Experts of a small language model.
Training: a variant of Muon for the experts, 697M tokens.
Below are experts of layer 2 (counted from 0) of a mixture-of-experts language model. Rows are named router (the router's row for the expert), gate (a neuron's input weights, with its number), up (a neuron's input weights, with its number), down (a neuron's output weights, with its number) and show model dimensions 64-127. Each number is 50 + 12 x the weight over its row's rms, rounded and kept within 0 to 99.
After each expert's rows: "gets" lists some tokens that make up at least twice as much of what it gets as of all text; "mostly gets" lists some tokens that are sent to it at least half of the time. This comes from a sample of Wikipedia text that the model never trained on. Tokens count by the router's weight.

# expert 8
router:80 58 21 63 49 45 70 43 50 36 53 25 51 42 42 58 73 37 52 70 54 73 46 62 32 47 36 74 39 59 41 53 58 35 58 57 31 44 37 35 63 70 58 45 55 39 67 59 33 34 45 45 41 58 45 34 43 62 62 52 32 57 62 51
gate0:74 58 42 50 58 47 64 53 45 59 69 66 74 58 67 40 65 55 45 57 46 72 36 43 51 33 52 38 36 46 38 77 37 50 53 67 16 44 30 69 56 31 30 50 59 62 67 69 32 64 53 61 61 43 47 42 45 54 49 55 47 45 44 48
up0:42 60 35 72 40 42 65 42 47 61 54 62 54 37 41 21 69 65 34 42 50 81 35 26 63 50 47 65 52 35 33 50 48 53 36 65 40 58 68 50 49 39 43 63 70 40 40 40 40 57 55 26 60 57 64 44 55 52 65 54 51 41 40 41
down0:30 46 73 38 78 45 38 35 40 58 27 49 48 68 58 57 46 57 52 63 59 23 79 67 51 44 43 55 45 69 56 47 58 51 41 48 63 49 43 57 56 54 46 45 58 54 48 39 39 48 45 65 56 55 43 53 35 62 60 47 38 46 56 72
gate1:59 46 67 48 55 46 30 50 59 35 47 50 78 56 54 47 25 48 62 49 60 56 61 54 71 56 35 67 47 42 60 49 36 49 59 48 44 60 55 51 59 53 25 52 54 68 40 71 58 37 46 41 62 51 38 50 52 65 59 40 52 46 37 54
up1:56 80 62 68 49 47 48 57 28 52 60 64 46 54 70 65 55 47 62 36 46 57 35 42 39 54 50 65 47 48 50 41 75 57 52 60 59 52 35 45 43 54 56 37 48 39 51 35 47 33 27 57 56 47 51 43 35 54 53 52 46 48 54 47
down1:26 54 39 44 55 49 53 54 26 52 52 51 53 37 50 54 69 27 53 58 43 67 71 58 61 67 35 63 44 46 50 57 79 34 57 53 55 36 43 56 55 74 62 31 48 35 67 40 35 46 41 53 28 76 57 63 49 82 47 43 42 44 32 35
gets: " ", " 0", "a", " 1", "i", " 2"
mostly gets: " ", " 7", " 0", " 4", " 5", " 8"

# expert 0
router:48 40 47 50 64 64 52 35 30 51 74 56 53 55 74 39 46 51 30 55 44 47 56 62 39 64 61 66 47 68 38 46 24 69 54 38 51 47 47 48 62 40 55 54 39 23 49 33 54 50 48 39 82 65 54 45 49 85 37 62 39 52 34 26
gate0:60 73 33 48 58 68 60 47 55 27 41 56 44 50 56 54 54 41 40 37 57 43 25 53 43 50 67 53 48 42 53 48 56 35 60 44 37 47 45 46 48 41 41 34 61 29 38 54 58 64 49 47 41 30 43 37 65 52 44 58 56 67 22 49
up0:49 55 47 35 59 27 65 45 44 71 63 63 35 35 70 48 41 55 47 35 36 40 48 66 36 58 64 39 49 57 42 44 26 51 38 64 45 43 52 79 39 60 49 66 51 52 73 47 58 45 53 49 37 36 37 61 50 62 50 53 63 50 53 52
down0:52 51 71 32 55 61 50 53 54 49 39 62 59 33 43 44 39 42 67 64 36 73 58 34 48 45 28 63 58 50 49 58 56 60 51 35 83 66 61 55 48 58 73 24 47 43 62 51 33 43 47 56 48 56 36 56 57 47 58 58 41 55 57 43
gate1:41 35 44 60 62 41 78 21 47 59 57 60 53 52 56 63 47 28 36 25 70 44 43 47 43 48 24 35 58 44 42 47 59 55 44 64 34 51 41 65 58 41 40 65 48 30 56 60 46 48 65 33 30 56 37 49 39 51 59 61 42 63 56 45
up1:46 44 55 60 56 53 42 68 59 62 46 57 43 77 63 47 63 71 56 57 51 57 49 41 52 58 46 50 51 24 50 41 47 46 59 61 65 45 52 24 22 63 50 34 05 49 42 41 69 64 51 55 53 37 63 61 44 46 34 44 23 41 53 76
down1:65 49 36 49 37 61 48 57 44 39 49 43 51 42 47 57 67 65 72 68 45 63 73 39 38 42 36 44 35 58 59 60 44 74 59 44 63 64 42 60 58 61 36 33 52 48 50 57 70 58 55 52 70 34 37 48 54 71 52 48 44 60 63 59
gets: "\n", " of", " at", "==", "===", " =="
mostly gets: "\n", "==", "===", " ==", "====", " ==="

# expert 9
router:53 46 53 60 63 45 37 47 61 28 39 56 65 54 47 31 45 45 33 34 51 53 47 61 30 59 64 51 48 61 33 62 47 57 56 44 79 41 30 67 70 55 67 63 33 41 53 31 68 47 43 44 56 70 23 61 44 70 53 72 35 50 37 33
gate0:40 60 45 60 49 57 35 56 59 58 41 56 47 54 68 38 42 40 55 36 43 59 55 43 55 53 45 59 58 64 45 63 49 56 50 31 59 33 51 42 61 63 44 54 68 42 48 62 88 66 65 52 52 32 45 56 68 61 22 68 48 54 46 36
up0:48 38 63 58 40 51 40 72 42 61 53 59 62 57 39 47 34 46 57 49 67 53 49 60 60 54 61 65 44 58 47 74 34 47 65 41 39 58 47 47 63 55 33 50 52 58 63 80 37 44 54 50 53 56 46 56 41 73 61 47 59 46 55 35
down0:50 44 63 26 70 63 64 35 45 47 56 75 40 49 38 55 61 56 46 63 53 40 56 36 51 42 56 53 56 35 62 70 59 37 70 72 63 76 61 41 46 77 62 53 45 55 35 37 36 40 45 72 65 64 45 53 32 46 60 49 41 59 37 62
gate1:69 37 57 51 71 61 42 52 45 45 75 54 54 68 29 45 31 53 74 51 54 21 51 55 69 53 46 43 61 67 43 68 45 14 52 44 46 26 44 52 43 63 60 51 82 58 73 34 30 56 53 38 49 56 87 41 33 48 51 46 57 51 55 18
up1:58 54 49 52 55 56 46 56 45 59 48 61 36 55 42 61 53 58 60 42 35 46 48 39 48 61 73 42 33 55 66 42 43 48 24 40 37 55 36 48 25 59 42 39 58 48 48 46 63 47 43 53 75 52 51 41 50 62 46 40 70 45 58 29
down1:59 68 40 64 47 53 68 48 29 57 48 64 54 66 79 56 57 55 53 53 50 56 47 58 62 40 50 54 70 29 60 54 61 68 39 37 49 54 28 40 51 56 63 25 35 60 56 40 52 40 51 33 54 57 51 55 67 44 45 42 41 50 60 45
gets: ".", "s", ")", "\"", "s.", "ing"
mostly gets: ")", "s.", "\"", ".", ").", "es."

# expert 6
router:71 56 44 80 65 50 46 51 51 52 40 47 62 35 44 35 34 48 26 61 36 57 55 68 73 56 33 54 32 80 36 60 44 38 55 31 41 49 59 45 66 40 59 60 33 38 22 60 50 57 50 51 61 49 36 44 37 46 59 64 48 54 46 38
gate0:74 31 45 30 67 45 39 44 58 45 46 48 61 65 54 40 34 50 53 32 68 45 62 36 48 64 49 41 47 48 53 49 55 51 41 40 64 35 35 32 63 47 53 60 36 48 24 49 26 44 51 71 54 64 38 50 61 30 45 56 63 56 51 60
up0:40 62 76 33 45 34 85 27 48 42 42 55 32 51 58 37 56 54 53 37 32 46 65 55 80 70 49 52 58 38 58 53 44 44 40 46 37 41 49 50 73 52 46 60 36 53 60 51 26 37 55 55 48 32 46 56 60 40 53 50 68 43 45 22
down0:56 52 53 74 28 29 30 53 58 74 39 57 45 44 49 75 47 71 54 43 52 50 16 51 30 56 52 58 65 67 56 43 32 42 50 56 44 44 53 54 32 65 57 44 66 72 54 55 40 61 55 37 53 28 66 55 44 51 70 70 48 48 43 55
gate1:64 63 41 53 36 66 59 69 56 50 68 35 50 62 36 53 39 44 65 44 43 38 63 31 48 50 48 46 40 52 56 50 52 49 59 43 18 54 74 62 53 62 51 47 40 39 47 46 43 44 45 48 51 67 35 38 25 46 38 56 28 52 27 57
up1:69 49 32 41 63 43 60 27 56 45 32 32 42 52 64 63 53 50 45 39 44 56 66 45 54 61 51 50 62 58 41 31 48 48 04 58 63 68 62 39 70 58 40 39 48 36 34 50 48 55 47 39 41 46 63 54 45 71 52 49 55 72 68 68
down1:42 55 54 58 59 31 40 48 53 53 48 28 59 48 38 61 71 56 81 58 56 72 50 43 57 53 47 50 46 48 59 26 55 60 33 53 36 67 40 56 63 40 55 40 64 36 36 40 70 52 57 52 49 54 67 55 50 42 62 52 56 53 43 47
gets: "-", " of", " and", " to", " by", " with"
mostly gets: "-", " by", " of", " with", ":", "="

# expert 7
router:60 41 37 37 83 32 61 53 43 51 48 56 82 35 61 69 51 45 61 38 55 46 79 55 55 55 68 58 59 64 45 56 51 48 65 36 53 43 40 37 47 43 55 32 41 32 51 44 49 39 43 39 63 44 68 54 39 56 52 69 26 54 66 39
gate0:47 43 41 63 62 57 52 49 54 62 54 32 63 48 62 54 50 62 37 38 50 45 46 61 37 23 27 59 52 58 43 64 44 52 47 44 54 47 91 46 60 28 60 52 63 64 64 56 33 49 49 54 50 45 65 53 31 44 31 58 34 52 33 41
up0:47 69 36 47 51 55 24 52 43 64 28 37 39 61 48 67 26 33 50 21 54 51 42 52 58 44 40 45 60 57 53 15 38 32 51 62 47 56 23 69 57 45 54 49 53 56 64 46 48 51 51 58 06 39 40 36 56 48 80 56 48 52 67 71
down0:60 71 35 52 59 42 17 35 47 69 54 37 39 54 62 67 50 42 52 36 58 48 59 77 55 35 61 70 60 64 58 34 58 50 55 48 56 40 35 45 48 51 52 62 51 68 44 49 52 47 54 36 30 28 47 48 59 61 67 59 67 72 43 78
gate1:58 44 55 50 50 64 61 55 68 81 26 50 37 43 35 68 63 32 49 59 44 58 41 50 48 39 69 47 63 56 42 67 61 46 61 39 44 39 51 38 64 65 41 65 33 44 34 31 52 44 39 56 63 41 67 46 38 50 35 56 60 28 42 33
up1:53 57 74 77 51 51 36 55 53 38 44 53 50 46 74 47 47 58 61 60 42 74 52 45 39 54 48 62 49 37 43 35 60 54 47 46 71 51 66 63 27 54 36 37 73 48 61 51 36 64 55 44 43 40 46 49 38 43 53 55 38 40 35 55
down1:66 39 39 66 42 62 72 46 37 71 15 54 52 31 42 57 62 43 46 47 39 48 34 43 59 65 30 46 53 56 52 50 43 38 49 40 50 61 29 62 54 59 46 58 31 64 44 63 61 52 34 35 42 53 33 56 43 41 29 67 46 37 51 41
gets: " the", " a", " was", " and", " to", " is"
mostly gets: " a", " the", " as", " was", " his", " is"

# expert 4
router:71 49 54 65 46 59 76 53 59 35 55 44 50 39 43 30 42 64 57 56 47 68 69 75 53 23 58 60 53 69 35 52 42 49 63 54 42 44 52 63 58 55 67 46 30 26 48 51 40 31 46 48 61 50 59 50 46 58 71 39 51 61 56 74
gate0:45 63 73 66 52 44 46 42 44 40 42 40 57 63 29 56 46 49 57 32 62 51 46 50 54 39 44 20 35 42 68 43 46 84 52 60 52 35 59 61 61 38 48 47 44 48 47 58 72 39 49 51 56 49 41 23 39 64 45 29 44 27 53 51
up0:43 71 50 57 42 35 43 51 49 49 72 33 29 52 73 45 55 38 34 40 56 51 67 49 56 60 70 60 64 54 44 45 41 53 29 45 45 40 57 40 48 42 47 61 44 50 53 49 41 67 50 48 47 30 43 63 43 41 35 51 47 44 56 51
down0:34 47 56 69 36 38 57 40 68 32 39 36 41 54 60 48 58 57 45 53 38 30 64 51 44 69 57 38 45 48 46 51 34 46 47 39 50 46 86 53 47 61 65 51 67 51 42 49 56 58 56 60 46 28 56 57 57 61 78 47 56 54 61 38
gate1:56 49 66 35 51 29 55 48 48 52 36 52 41 39 36 50 42 53 33 60 45 50 71 42 45 50 37 35 49 69 46 46 46 53 33 51 46 39 79 62 61 78 61 66 42 56 59 50 41 60 50 48 49 69 51 45 43 21 72 46 54 53 45 46
up1:39 53 39 53 54 50 46 58 39 46 51 63 44 16 56 43 61 29 58 42 51 35 52 63 47 41 52 50 37 29 45 57 49 42 61 62 55 42 54 71 48 44 70 29 62 45 33 61 38 63 43 57 61 43 50 52 53 40 52 49 73 54 37 49
down1:51 39 57 35 61 67 48 38 65 33 60 60 55 54 67 37 50 57 74 59 45 38 57 51 59 50 33 44 58 27 70 50 40 59 55 40 33 56 22 58 35 52 43 43 49 80 68 23 49 37 49 35 56 31 46 50 37 65 47 51 59 63 27 49
gets: " |", " in", "|", ",", ";", " on"
mostly gets: " |", ";", "|", " in", "a,", " January"